{"n_layer": 20, "n_experts": 48, "activation": "swiglu", "moe_layers": [1, 3, 5, 7, 9, 11, 13, 15, 17, 19], "router_score": "softmax", "normalize_top_k": true, "routed_scale": 1.0, "init_std_router": 0.0069, "lr_router": 0.000249, "norm_eps": 1e-05, "tie_embeddings": false, "optimizer": "muon_variant", "lr": 0.004, "beta1": 0.95, "steps": 9432}
Below are experts of layer 9 (counted from 0) of a mixture-of-experts language model. Rows are named router (the router's row for the expert), gate (a neuron's input weights, with its number), up (a neuron's input weights, with its number), down (a neuron's output weights, with its number) and show model dimensions 0-255. Each number is 500 + 40 x the weight over its row's rms, rounded and kept within 0 to 999. Numbers have three digits each.
Before each expert's rows: a language model's description of what the expert responds to; "comes before" lists some tokens at least twice as common just after its tokens as in all text. This comes from a sample of Wikipedia text that the model never trained on. Tokens count by the router's weight.

# expert 32
It responds to: Conjunctions and auxiliaries. Conjunction and, or, et, and verbs was, is, were, has, be following a subject, plus subject pronouns he, she.
comes before: " a", " was", " the", " been", " also", " not"
router:473478464525436538459544553512524451576533572453457463447498498375525505515523520506532478555561546526538476565520452492521517463522514476521475481546457509494510460492509527502557449553536557520462460538520526481532462521476504511550561516508537443435428466511591495506506463468505505449489587565485420433474532482557516476489438407564497501544556435489472420468557540454460494515481479536509555483479485487545583431502444486525430503529516502519512563480573485553500499550513490433509522471564560506483475481427530422505546508578502467453440479555519439544510549531495539517533477565481497462545510501437475522420542480449545494491539438528513487535501459529513568466495545503491526464469486483449487519485457478469437546561458408524485536443526500460532489462537485
gate0:454552423498516497476398520517496479515510531436626520530510536469495560494449499464537523522452468484521490467430488460491465499449511472543527473466489576517567439540516511556527448528534469534516516456438508519576492488565525476509512463465552515446563418538460524516510469538496504514480533490503464432515472481520475547462520448443521526553479491474510489541609451464507589583531517512442508463527522452414557504492408529508442528471452436434532437493495533471432483547502503476400466459451456499491509527426504486476458453461505454525449546455513479511476444486543495568512521492473448539435519514546525511487546547476397472449518540503494490514425488514527482531498532467554464465580463474469452547499525463511442575514524514497474447540502478526514449474425493
up0:525508470595462567459512474498526473517523537463524484562491557528472487527420399431528504508459525486557546520492417548523453434457591561469507486582534518485543483534528495501437490496507450513533482518462554479492497522547457420512521530506520548540510465523454537510484450570464525518530500489499507491487496474521515468461533510518558632540552507478516546432487464508488551515533489534562560583501600498506464501506572439495477562490471488497496461461535501542524446458497507493457526500536495462510553588556436512519446454451521514548499500486454532472463514476496503485466497422441464512489541500552512484517593501467471433575622461497530492492448447524524470511529525540413512521448479487535368502521533534532454501438509525506547481490523507481461551487512452
down0:536526515571565475476477559497559573529497471578483454548460468563469529502451503495427494472497550501512469512546510486526491467444524486470489462497476478479503541547539439514447562572536526507546567539497543540559542480546475507516594588426521528496500547460488486478496454557501577526530467515525516461499419384494601416452453519505483480437483497554548532512453443505472547486497536549554552492485532477501497486471490488543566561538477511569461449539457448526493512559574542450477454511449483551557529466535464464575496534480468449482494494504468472552539509543533512528491457486481564542516501504555501381508525494479471545503476443494477465442495474454478453527462450561479511499443507547486490422435487510540500508471505496519545543476384537508483496561497472
gate1:539524513500469495541454428570479539470495436451519521483526549471513462480443499433526513487578493548512525541552492523525551427464520485461480493428508444488588472495424445545450481484494526504476517489508496497516513557555496505485500517506506440532548545456455478576512517533494475467398540447529446494549461502460489490476455505534518478489469519472542503492485497471485454550494483507473457475501507529536510561522483524542578575462504473511545553496497466472498442492493441514585486519463482538438493389451469474494503573458487507503410471532496511505505450517502501413478445550537539586535518526479469529515477434500532469537509500554533492447459521526437506530422462539506439530552487453425484471425470613479481508484500554489346428508563504579506420513535492
up1:581514503488497423470490419518503534443491444443545507454444571503550539565464462454525476448556540524531485618435526497517515462484504492421568503540539492476481519436494475519522537488503539475565518502524488483571467582471488574483509512514582531518576499522431486608558485508502488461461536469559515511582519540519520465450501462535501559463454493519467461518569498499496486511552553517472452546522474525520542473524457502480575554481578437461503531476458486509529533530537455572570532545525508540448518428463445472521435531440513489547480476536472487497559417464574462550521448493560482526508506482481504516507468447426495523471528557470467554529470533508553460485520451459540484498422490499549516454495518551445469538514503506471398483487519554499528451516521527
down1:478466470585496498502477475473459483485499516626458496375461505477548529501422538551469529398571486469522442608476512478494476531553521476479504528505431557493463512465472449497551462532488532452489490455468508496552482520477459532580503488539499529478536465483475456463487517471532524528486507513504502457431501478553469542525503470507487501455477486533447491513485528523488453478489500540501538521478512513448499457467473529487454483500573476426444532534436531446513502540471422530529518480473530478501544405534533554519529425458479467466545535566495435550530575506587461609489549531476450479506510450433480493528493481415573523514492472484539549468510436557500524430496527470460525401458507537417475534513500503452519471517490482527499485427470545459508572458408494
gate2:541593508421448537462540484389513520450549521558447507511572448469513447515548491533455440494471434491463458497597527490512473479506465501451477574507495477501559442542488475465503504518540528503512509562444448501596514487474441561520471555499497516529487425513460446475485429547534470419424537486547479515534478497513532492482467456589517509464523521442525461522490559499495429576504504564558496445529510511507499533506458487496507471509555553442501526492531485497486470528498447505561445489487510561477569453483511531512458478482516429484474450449528544429466556481585550544538458518507592500486530417487511448441476429483566514475469520527506514509484489583584552441550522523434489520529458504492442500575508495487468553497433512467452481471453543484518491506486484
up2:490456486529562447417526532552507494505546493596513474528483526563462462511558456505491570449512513463534523593373513465468536476519461525525502537576486488428441542519534498490505463508468569517501560502477557494448450509560507492454505492504527504480473459533530511560510489451503484520592517575458506477516573502486482543473517485472526530522534520462494455520539517520524496459544437428450464525476493483507520489521447467367497497561533501470496444499491440568547467531448565523423537476507477434513478521484517426527470466494475520527541526477440502532498469502462477520499554402491403493507501500517484478579501512545481502486562526475464503523546448467478436531522482435570524526403561480553450564478563534538523521518557493473617465504465518504487477457451496
down2:533534531466465478529387543518527424520524491459515504552568466531450486448469446532518488500475505529518552384501530546510470551496522482489529507483480491567507462478480543544465538457545455543515513511527487465460501522512541535470546486445457525480527493523493576513515489567500475554498476513452451549499518463482540473549473448466402533451536485467446543468503453459518502536500503493542484423480516507519464465435529499511486531544435540473528561523562548515475481506472435511439566537527510510567438522501529518438504562514553485483413486441466573510531463463451511472476452580462494453428521500644495455454463463528474462524452573395449433466519604483517483469499501515466446463581452482457514489556514509501515503487526565470510501463514520450443492533561464
gate3:484509453505477512402534570435478498541530538533436454509504381517498483512511544500475466530502587528446470431579490507469523496520497476495563497489533516518528574503523468479490585498486497489533461539514516426511598515491424589508523520520455509491512496482504510445512582495508492484429513540533523555467414544456494508475452504492510483467552505549450457487496551495494534555504557477455503512602475496495414496465508527472550455513502482546441571468562537424513522525447484503461531488495450522535484463508462445480601427461482489518474497494522473494494482568464565565471516483528434506522542541562528456403511503530419477468539507512550442523456555523505499533498556517564515436513478560509573473542483449530508458489516487527415522447574448501532518464517436
up3:498488536522520493589443430557434478487477450459582507555489597478539549498505476507494530455513449436533578462491527461548525472511501461466479492471488492491499384485510462506502460475518534492487535501513489552441509502478556455477408440529536487483498508477516504519531487470420457593565500516498506550529546505556518526498518525507525504492471448528457501402492485501530518489465496543462443468453475568499513533485477482537510569484504450482528438567410448499567551471593444463456541554555536528522510519469490532556496568516603457492495451504483507520492475477560500445530508519481566512503470478538487566658563560421552523496456496460465498532497472422534528531487476476460495540486577482494530563467485596466475523506485471527463464499498498525454499535516497
down3:512520498493512551585498515470511440492451489464513433475544514537453471481559521445525523540496523601571516461609465544542496501503520511578492395548471510482531549523558499463464516453542491556540564474497510562436556464512432535512513571488542462529567493575526457463458452542514492545476433489440456528512472528436546499488494534560502476506525481437447445441451458478500564498399467448472510475531491499526501449511514540527457534514490486522495567500487480511561476477527535489529613532462467456430509486477463499491562482441489506523524456463503537448537444427481529513504527511490443449472527535553506471496535483485476445516507405522520434567492459498514473512521528521501485506491480518480530464516473550579525565490413451489494503460573515444467380467487472
gate4:510519550392529506538513503403525455505504492555456457492456518526568405433525558560585470470486528465511545549506530451607493485486533398528550552519458494540527454476542486498489479474467446470522493523494435530590502468453466494497450545483488583463525443490511504489486511525507531480500469491435511454522380494606516452504551508500536479494531445443447526518499440508497447475493478560508519472501507514473510490517508512511537509546479485504483518506494509501569471458465526483525476505442503501527461454515510465539519521441499481512550439467454526459565499470524529607530544535484532470485500524500544538529578618494522465499522508477586506544482461498514508433486554547451427483523516493467394565517497390500495495469550457548493424523482538478429495513515473
up4:518524486494520481473471535478490506463517505467427474493500472469489563527481518550482520447553564461498483590534433463458518521474495486453485539551502533548515401490460460499475463504472467516511551518494457458554454489479539515457501486525521495512558572502530482477546497480568456445478518561497438509505530486509439462488555461486472523431520399461506475484512473517470402464493543486523462504565576443446494528566533467493468470509507510522506497505540560479482503456533437505472560498461437498538513557525489448438465527534456565547488438510571519460595503500455567592453550559463541525495441404451507519528510491522601461519548391502540590470428500518480527476547468481494503508476517498543514539449551366524524495513489457496504517502471521588516477478576507
down4:539511563561456524480462452435493550414476523455535555527509551488495523506476452499519503503509465569516465593474467498384486434529542501509482506573493405475498550499424450519537497542561464475470489486518369502509509549469487499443577542519442454471515459518529451514445496481506489459544580436507507525505527506427566482509482484530478536560551462495509456496541540537452591532440505503500545480524472537498554567522501514458481531493515403491500474527508504529490515524578499470521544530397527508504548461469471475442519504528500493449519416528519444502396468499523477462455403486499517502461544465456481478465502473422524513536498490519547477527512474480534474541522500541473492539454478489466556490445448575482500492577445493533488520438553436499520582490518550

# expert 21
It responds to: Closing punctuation. Closing parentheses, periods, semicolons, quotes and brackets ending a phrase or sentence, often just before a line break, table pipe, or new sentence.
comes before: "\n", " |", " The", " In", " He", " ("
router:514540421507499461487473514541526484482540495509475539548494471466560414516499480453537556505541526462483451526548512489467432459536514472537462499559512495528514491460469583508448499519512496496467510462581508518397511438456506445442478512538430537468454502506431458468515460490533461616488572553508511431460501499489495537516456504484439506521439469495529523530439552488517484497520510554546515466527550487523537456494502420534539462443517527428409540464478500438555512459498551511467581467453489564466503500496456493501501484489449478533460519618510473473497457528551502543471524462539447487500486486485490535538578519538500488483419500512545513451479484496423561469519511520489506563438533508492443491420518517529450398440581426429542410440469491511514469432465496
gate0:500522473477521442581541566514500508510578399441469499514492473471475554552500498467567523548416499538436473527466550435529499461463470503514507508462485476538449472500477455456583448536535571472480526499476510519481522491538498511539518541433497483513513535563515549537512492553524483501469501448520582494499498454491465504486442498456442587517447587473466519507443476464428523536513493443445566453505473497474538489499446482512537539446442543503519541524406600428505495462495529564477492493448402546493515496514489442480441540526425473440524509541543510522561555554537494503529501458528474536499475466538500490547511487518476521509490550478433474459556517445503457512515502467486460415516500485405471503486496537490529534466590548478390539530440466528465418568502534
up0:558556536477460532515469530555478525419493548547493531514475451561558479501535507530529487448491492501556653486509511553502512474464485544505549442566523428470473527480494496580421526486467474592525539463545529502416508506455523583436554476496518436516444503494500449521486525443436395555614514540487497535490517558470519473542461505512449501511542537445533514555502472512538467468545477529503536531449483504469471452463577554506504525489497547538548561434557454519499445529515518438507499539436498476494526622509493532566572483529525511576492448488519466504422474428465480485498488532525487584515467505453484501516484482537576493454469540450483524474510530542540529561510508472504498529468452486549537473536461507487513497516529555514459550478516555494510508422497484
down0:516552505513510516554401501522433535499508384468464498555567567563485524562470505406542491550538523482498521554563520554463519428511525518521493432485534467486410524510443468470505525488529495550561502482498460482523534548524507465435471461498508478515520481522520594553497522518540518526495469494509521478507576571452522521494484490492499520539510571524493504548474453499490487563536523445488515399506507452580497487506487555516528474498532541556477511401551578529529493531461628479593470527546522526462461593445471544522493481523505535474481393514511498512527520506543511598523535546484532448563537558520495436498529525444500513506529506517477516491498530506488477502513480501453439498489512459513428471474523496493471469522532506439553465501576605509498555440554450
gate1:478507480507548486461486516525548461533420549482492501473516501454486428520542517410444467503492515490500470499471464469493441510504481388538539433559546465495502469493460500493454502564523503443452470493515506486438498496401546570514561454559509548509513523462476524465552486472528449511493489464477529544532532460451473560529469444466537499590524493535500484456460538483493542573485467475493575477452514510456455461487542454441502443555440497510510466565524534547506471537471509447411487548567450555503551489571512519524460514433495479462510505507503453412443508530516444574494575466463497472526520532580519590493529499508522527462469508449458580564443467581493530536480518538474495518576525431462512492510584599460504467451515473423499549514525477473557564487498507
up1:515407558512490582531539460460503544532514458488466451546542431492450515569475519556531481523461480488526499555502454536490520540497486493412551556499479442536392548458530565553456523507513506456503574494518535520506515592547534477461532531522455485515455512469466498611467511591445456447488468482477494536519515531535541471471554513485427558441485445447498514452549523497484518416465567454508489502467457486476524562517517538517493454481512528459546490514479496462461475406451464529468544506507497542560508500474493453514515520508441503488489557557563489528472558514488531445498569550555410557513522444446460413543500530540512516465533452517485574540536461426485460544426588498514450455478498509478492450532509479560526486430478495550473521517463483511436500472503528
down1:468442540423424552519589483521553500496509506516517502515496494521493440576533498558473484468479525496529455503509542491508495527517529474456532463541477529517423601508539427510500477481530484424486489514417569495477572565465510552430493480530463480436517521474493507463453459514510481511458524466463493478525526484545538458494504487520504519441439466510519555461541474450451514502456560476426484492444528521518483429444606444565516472519465601525519529461535548473488514538452477485454450587443497463492580567512539532540478502477468530522510512508532454498488481509494510537509518489490437482519539494475484515565410509573557412582572452479472504540435486528521491520423501493510496482561487518432559415558460423528486549461437484473471476425523559568493475502513479
gate2:521522507499474524523526561503512446520541474505496508481574418491471465544567474516480569627570497578483555446491509539496587463442506458463536561588597409482467508531516484529483471587411494504519535551495574473547537473537472458449445520491489450539528509477507445410517505530497493458520531451483448431505434530485448553496514490486515480474432499484461453489500575493557537498541540494495548469546462519510510524482398512510490541439522475528411586540494457453504472515548471449426471466557566543498510516532481508439491501522508529410514552500491535503560520458559511499482504487515509529511518540507503471524476477496520519461508417543520468542595520523535485480490521497524491451532428500529460530457509437498522466525426568472552537460469498450495506524476537
up2:503492474445516516511486427535516487500507555500508522510490576488578520446555594444488433460552488453506428534549483560480468490533519514546486451486440550528505561476492477514535529413524528511457507451425467491466533529504467523535552505503539502534514544575462534507509476506470476506444457553461487509481520506556520527580577599496446451496532409509501474467468533485474542568513556499516517392480464478489530477507569476514522444534469522455482496460467616536518576517507458546556470542425432521441496465460550545490537515519446477612465457468484502548527487556466522490509460499478558512484467511489527486457508573465475472533565513495538574553525491464442493503497525457539536584457559521491501445442560426476448477517506464500500460533491532525486421533537462
down2:512496483460498497529510461539469486458493482513435489477471508551509533551523477458431521476415587483557519492493488501477557483412513486486513474416456529542469467477470473533444420538496495576546487532498524545540538583532474397521426505492540487470479480488497580595445468520515529493532486543524537504429506560567478522566502522480507438562434541535497451480480523480482468545446502485463565539574493519450468497552455477400532560565516511510499418443488466469468549530448556458444409502521451478493442514424520571565555455544478537501564479479513497491533483588474434520504505473518454517482512481510526581488526542544504481517518486437518550505552470499531535573514462526549522546471509429497464483507564561516493500561476520471547469500509430496508510498494431
gate3:497498431516543564547465485536490535513477474534483494510547558462470550569521468500413426487519518504492436460585417483562495565501510571545469511513475555485539509530436474557523486475495576498462515426512473524462551472520537533471424456487475441508513528485494430450460483500508518506495497502461432521446476593486503536478490487534480473553547544539457525488424431542492520525508519534543558411484469508414430463493534486532499532494486404562435552489474486430456424442444493542511562594482547451555524535573490549500475502492489498534473543580515479555497458483485503535498508550519523481498503498514558526581466577496503486518515611459493494427471425499459528505523472504445495531531546499460472521542505542502489499460512496465549416499466480470533567459462496
up3:509495550481469504455492515448529548489566470446451508442543469447408604518512479455448478553461430545454504545537510456500514555527488427525442462577490527571522500496511561473509487523534523560451477527509524501545487513518516513503461509463469523527523494548543496494535500541481477518472517424460501501500487521443484502526463358513482500429496494599556554512440496490541598544514538490547489487475505577534459473528480557527541481534420487472370461467475448534571466494464502509541535476540502589440522500458469506537459464474481479446513505477478450550469467535535512489493469479534543539537478541480462509468412511477514512495456531439496492523523534509430515516535494438499509548485588492437590492543513536543447430508483577495526517455508481442543422506510544
down3:477507595480482424526564519503493499473442488503441526495491595502449477456524506474527437532503534531483570486471467447444541494493512612520505464452491455452486525471478562471551510483469529486531484515521454493531541478522532473515562553490539578486519477467458506467509526451497483492577476506568515496482541420486523479561553497428451515499564515452476523500489452466497506531382473514505504543437554454414504505552523415483500480467396586529534534381539595493504477454560580477554528423539445534501493506495481458488474462481555452526518527465468424498514454527466502530457474485492570411487422493467475537470541527481461489441488448457539519472532494531543495479530489466521494521459526478517490505492523562456444562433522529500506517529434522507546517456529524
gate4:522620453563462458506470516514468524493493499544564498491485526453497542503464488500463523497503508472474571421431456502532492575584504503463485526489576540593516532512473488549488508441472517470500536499439568590554524483440504534529510540467528497475540498516519401510502493484495494570442421542545436464501439553433472541530419549506436522509546478496537535492560487576559506546540506485605445506526510549463419491455613512500515489488478550537487492481507512457540471455554546552493556521509522472493541534482502386566521565496512521509454520480572491498489489519564489486432483518507430488499498509552466477502521514564495481490561562553484503470441449502425522532481459522558503479531464475537492520473454451496508529485524409497495483463491497527578531515534544
up4:459523448472503530524418495494490463515468538529501480431465540466439460486495518556359512491459511456530503428460467475564490451535522511516558522510544462476525519514426499553489480475493487424535509536464557553470500465439532525526540541471535455475488483566486491464510508486556504503480518595478442504465496553537534468549494500537527481451520520536539566402535613476445547478505539579478468485498453497442447497518562460498497493445444499533526481537530474505503525498539433528494535525579511542547442478496489464406483597528495475549517531552554556495525519562512557479429490468431500477462511502521551452557527512394529504509514512542524509497469476389475485521508516492503483537498500488564554572594472411525466424508487510495490476471512517468498458438481540
down4:449426559452497520495480491474470450530485509503483465529504472416593526456464528455559513410510469485489464488441512489482467457506543539537514513473522508495543469483462516514457489498565393465465489498479492482443480466602463390527543469504428461473409491558433498429522533536470502482505544549524493543472461549465500427544530530497500488487465494502513483476449598412482435554443515453520541490487532469580556471538508505478450463486472541486502537509442475506438464485516518492562543545525571490527465527405491526443513508482455490521444501608480545471558482497515502439477430423448572456483525511460544516513573536490532476500458538590519518495456473490484568461484539552478507495507484510494501524511483489500512482531473393518527522521480534496532528417494580

# expert 44
It responds to: Commas. Commas after place names, numbers, dates and clauses, such as Culiacán, Mexico or April 2, 1965; sometimes and or adverbs.
comes before: " and", " ", " which", " the", " but", " he"
router:457559509524527533494470452444435457449431435498456564395473512546492572529457487529563555540464474528587502568587521518474487503507434470507483504450541461380502514478495497474574516486437548533446560542519479525540503528562519479550458547504484489462522457572490498471541532499533479464570519514519533601538501533530544487519518500527481482452483515563461529490444531533527524502482457499544499504573458443495512482451455498549590481507527457572513523457524522540447510447501490533490513472452533496495537569539520435459464515573556441425495526536478475521503475465478552576531456435479476502502505552483469493544447451470544492531490526515539508528490492485499499431426437477466450530543509509519463498531541466424484527566501431490584513516490590437475525468543489
gate0:503542475468502492487548527498474440506465456512519493502480478486435503439533562495506480487534448497512490479483511442508505520450505482420514497482481547467541438511516465526565527459558524499493559483471548560558566497476495557510485552494469452500526449456514506608448567521534448470482497479504513446491470503522454541531501460560571482473518466458554517463516423537502490389493515529446450441574481481500495613538585476498494569447513418550482526533555499461537494506459485573478500492525503442539462481488573543502484430512512459516474469483443378474507499521478509571486503443654506474450505472476471470516454510496512522443511597530511502454452499449527443487497462519496475452465552510427458450544452492535537490568461479482474482495445490463542546561481566
up0:488524560539523486497494490435459515542534496482467588524451484428514587486511499486514537518526421496519469506546608489551498479526424506407474495511453540457520454523574550500494486525563505470546568534532557557539525492477507594422495540524530444485483491532557536547489560560538563464461524527450497505472458525545430471512523519597498512500517432475527518464455502538521498439467543475557516503511463521489526507549535513541544511467512420417451475502549509465574565530471533525507525436600447540513492502448496505511432423545459457421452553477446473492488484559478436526548516467562488526522463466477466418527471552474536544496488493530509502436591535459500474548504533505546489506479488466462500460464530541503498502561533521574428464506495495498460533536531466
down0:418514558595432489438545482513499535475481495502482494495496525478554571475452475525499533487528455483416431505524573449495491538577509491545508530491545455487494486473495535529473556488475468514531424565501551485530535457513522461512537564560513481512488389555531560546438441510482606517467494551508434521509526493455584454561507513519498516438575528514499453503489574513519520520529517509434485517522512510470569462511530543493524484508459409474455488452533497467499512494484574487561456426445525532602531499480482523523493436462501455412472500489468452486452461537441511465523516512522449470559430513584480499498545511523562537473439512554464530448517487487496507539543473517423490485524468473520500540543580512515401514533458515435457518446506513543425533519525466
gate1:513533506469503501562528488504514527541534511514502553513448512508481528488472529493403444462491534474539546419467391541530485468428513507476443517579500454509521579539533480506516491571461517486520501398508491535562525552465500479490422501559552488458502500488525491474481450561491448442574459502481463565452528464475520501458449494491510552575457462547590467432515454454483382546393531492541490507502537468517476523553502543445466488529510583475602538525514443558473477520479512489452494504458589490462508512536400527536478498509444472513438483471489473517490557504532523493540502478476551453475506448548521462490462472492452484519447548492448535468490491537509549462515506466562537496406467471464441474548497496608527498477537531550517432506502489456494507541457529
up1:485532463588509500508496520437497508481486522509459440552508482432505490438499497522579497529452443542463528436458645472516561542518422473515424455481498488545510496403482495499477500522481556527561468560552491441523413477468468482485519485480440459433534503438499513524500520492511557499449551502539528426605485515526447484566464552524479550398540550391463517487423559464499481490504533452499447488485451564478497490532491477566504462496455446462434526492487494541493580528468490515482448462521420486508439495469569488443552428506514530481520471490458496467500518539521519460424471523494495486501471477527426486589493561468487485485495514564516510500546568482500499548505515439460515472473487531511558552443450469475472513544514516497489508526492445556444478516533462
down1:491548517545539493527444509450550485390487516552517475511421515509431533545454484530501519481453440518488437488500561464507536550513455487488390519449523537489572438480515482510515570459518522522513464544574474514451498531499487423562577508460510495505439555518467455473464484512547478526488575480521544496492523529472478531544483492534521544506541544503431536482441500540489489519455521468581483485485499528493483494490451547566503459433555489475467583443488505560518502472466457496538533499487454474536557488476520476381513477468484511518492495549508474464541506471566551496554414402542489511548562483569477500582513493484582423523396529446492481529510502454507527503478482509479409552541500561517503518486474515441490477517470432500590467598479446467521498548531507
gate2:505514501461460418513522538472497508496572448507507484494468498500505506470431554531461484480480526485477481482519517535469497514475494503528432465519534563519578523532433479526496492533445469499540494488533453541479499444440431517537471516505527530507448557528466505509528493503508524537488510554567482525502506564644496492472469503417520496448456532394477482498510504500489480569416548530492487541533493524522527446473440451503509533455409484493573480515488499469481585514430453466524482569452491487480466561497521530447536461546526542487587511431532522533559526494480469577436495491486505554444484436532502458512448443514424481514531438463465491517534494512491499546610521477474537497428457536547453577540534565451520428452483528453489530514395459462535607526498455
up2:507472441470434445542505484444449490557536404522503555479490555471480499471508535493511438502491535485575435518580529535509451511500502518565482480481482521455511581521503461511504513538465562493485518538470523544508538510458424515544476473478466523474400486508503533480471456531479479479469501510540494488518494523655459458506507454451570451466505492461464450495486527527522495560445484577490541458524501456416487473526481480541525534423498544529578473551546499470519509539432474527559505539449525467504417537459473565439531493555551540452502581476499509536555527472486481490479506450568525524457510477524484485534398470428465509513502474479491463460478549508511484510480469499526521556493395539476414515483510606420556487540542462479534509471436548457545552481505432
down2:489460523515479510471529440495500466447531514477484473564529471547455518442460493532540472485504466520594428445505528521497415540480596468521527393502473509484534460475471450539395424516452466526525487512546476577452511500547513570505430535453512514493480513519532503494568566516505446515570495464517403437457533500527539520495508457538475511494567478450557482501502449414412488488557460478480455415532482453501516462485486542529540433583529535510514506460594437500435542420436464516477551471517577471515467494537508483532485479563574498465457523546525515556444492486442544534514524504495454449509495454499511523527466474496508538553480557473472527522544460478535465477448465497469450498521453500481426548513478497466501532526489461569565504536504491475408529490500440
gate3:568512484509447468510474520442459485446501497597472481543490514537563509509570526510457497472416550485513467535491458483557504459478538521492494526441474551515474527491495627444425501539459442575492501493486523505445562540533509549555444470485537557532473543521512426458528501461492514491478488561492490563489473550473417478516561548541477541479509520491465486528497445453545435464511509449499429432514480482552479552467542499458458531477482490512540509498487551442545491568464549522474531481506487491445500567501501478478447556492536500575429539430575460592477482520515585524500558559551571541489514517485590531501522472531487439515565465517478450504580556441541452488554541514491487523468512499492469548530506495476548508558413390438469518531466477459501479495499508
up3:486506555515515447554446535456505468521477520490509535532480472566460524511513514528456479442532497483564549511513456480619528478473553437456539543464571560567529477479481566495490485523540452539523543508489493526535476538553496497522516501500456524547559515510476541545544477571472486417481450444459480522546473466566500479545595569503456491473514503546490501573516470489546588486450577414454550473557458529550518524457526548457521555523444531498465493466488493472568402532497578429449529549469478488436469552498481558536517499486477510445492493482519477524533486515509501568491538486556538478499503467518530567517566487503480457523516468484546496383510533501564497466547539466487487499467515569468378497435504549472479507491419499468406478516541454448497557509490514
down3:515460509472460455459516456492466442502579553466527514477479520430400489458562459469495497429491501500500529485472456460538522526543529513525494578530569527452461534499499548491444505549538485525504540447457556498501545511536494487521515496518596539572468600564551467603476464425523525508501479563505472490584593463411504429501485476494518530562534515467410527510493508562470503525476462422454495439513463526519451452506537499468435529538525513391534534480493487499550500498466528495496429545491431506525505519479529560444490567474540477512470528531558552483557464500457537491475541560496571496580512462477569484523517460500463465508501470520493519516469529484503480443550565490506467556423528501438467468499455524570534413508465506515463511501544517449492504476492581
gate4:578489482514521552566500551481479494520540480544491474523565589449444553552567497463512558481465484493448548528604430482525546543539486455530404472432550527488547523497534472522519464442494486482516468505475573459465548526566504419465459549543469465528503480567523497451510539478408520466491526474475455494382555492493457515498489540552548503540456563470492488418453528519496497412440510526538435467455416483502471523395522428458525491490586526522545516517484559461446452480492446500546502485425555476457528550461524572541474527494491522539494472541527445482539519494506499444519520531513516442475546490484548509485484518512510501485573538561556488510486511581472508571492552507555507507512513459501436511478483531472502550580471526470456509473518525525519505485443532
up4:500470493486512450522411531454510476592481511518470487512519465478480490505512550512512486486498499477468460514463533539537510583505528495529616504548515553490560499521492539482510494557485533551429555479463549492594538453499526522512531554524570492503560520464515436471510504461439541476460518454544519473539511482526442502542414522480519511526432463589456508451504492460574481529495494528568485485458566429496458471575471524489487498551420497452451558521496528443560410572587528470549546448413493424468449478446494566449519504440461546489523504557513521532531464535484470528436462473493440462502478430532453481481431444478481523523497492525527489479541506496561508560487473480513425450535561504423522483542490532440545523427558502468525456449474488547486468453473468
down4:488554560487493563437538516535556498471514506498539474537525533455508496503548479494528473496483492466451445459457502488592485511560574561529501492523520509481523442506526538473466506566529523506479544460497467517449498471478480473582456530467524492504463466574488543542489429478550448604495477625466504433479449505477541500572527539531559475593421449475575460483512498514397443509548601483526492436479467482506413507547502519437460440516536567536476473531513489537511491457422521446466428553526445595495546517591488467520494469496425510554480517459460540488470519472518570478525512463530530523519496503448462522482504490542497477450504479511462546530465525502488534527524514524570488563474453486552549514506550465557494442464487461503486502549526546476480581541458545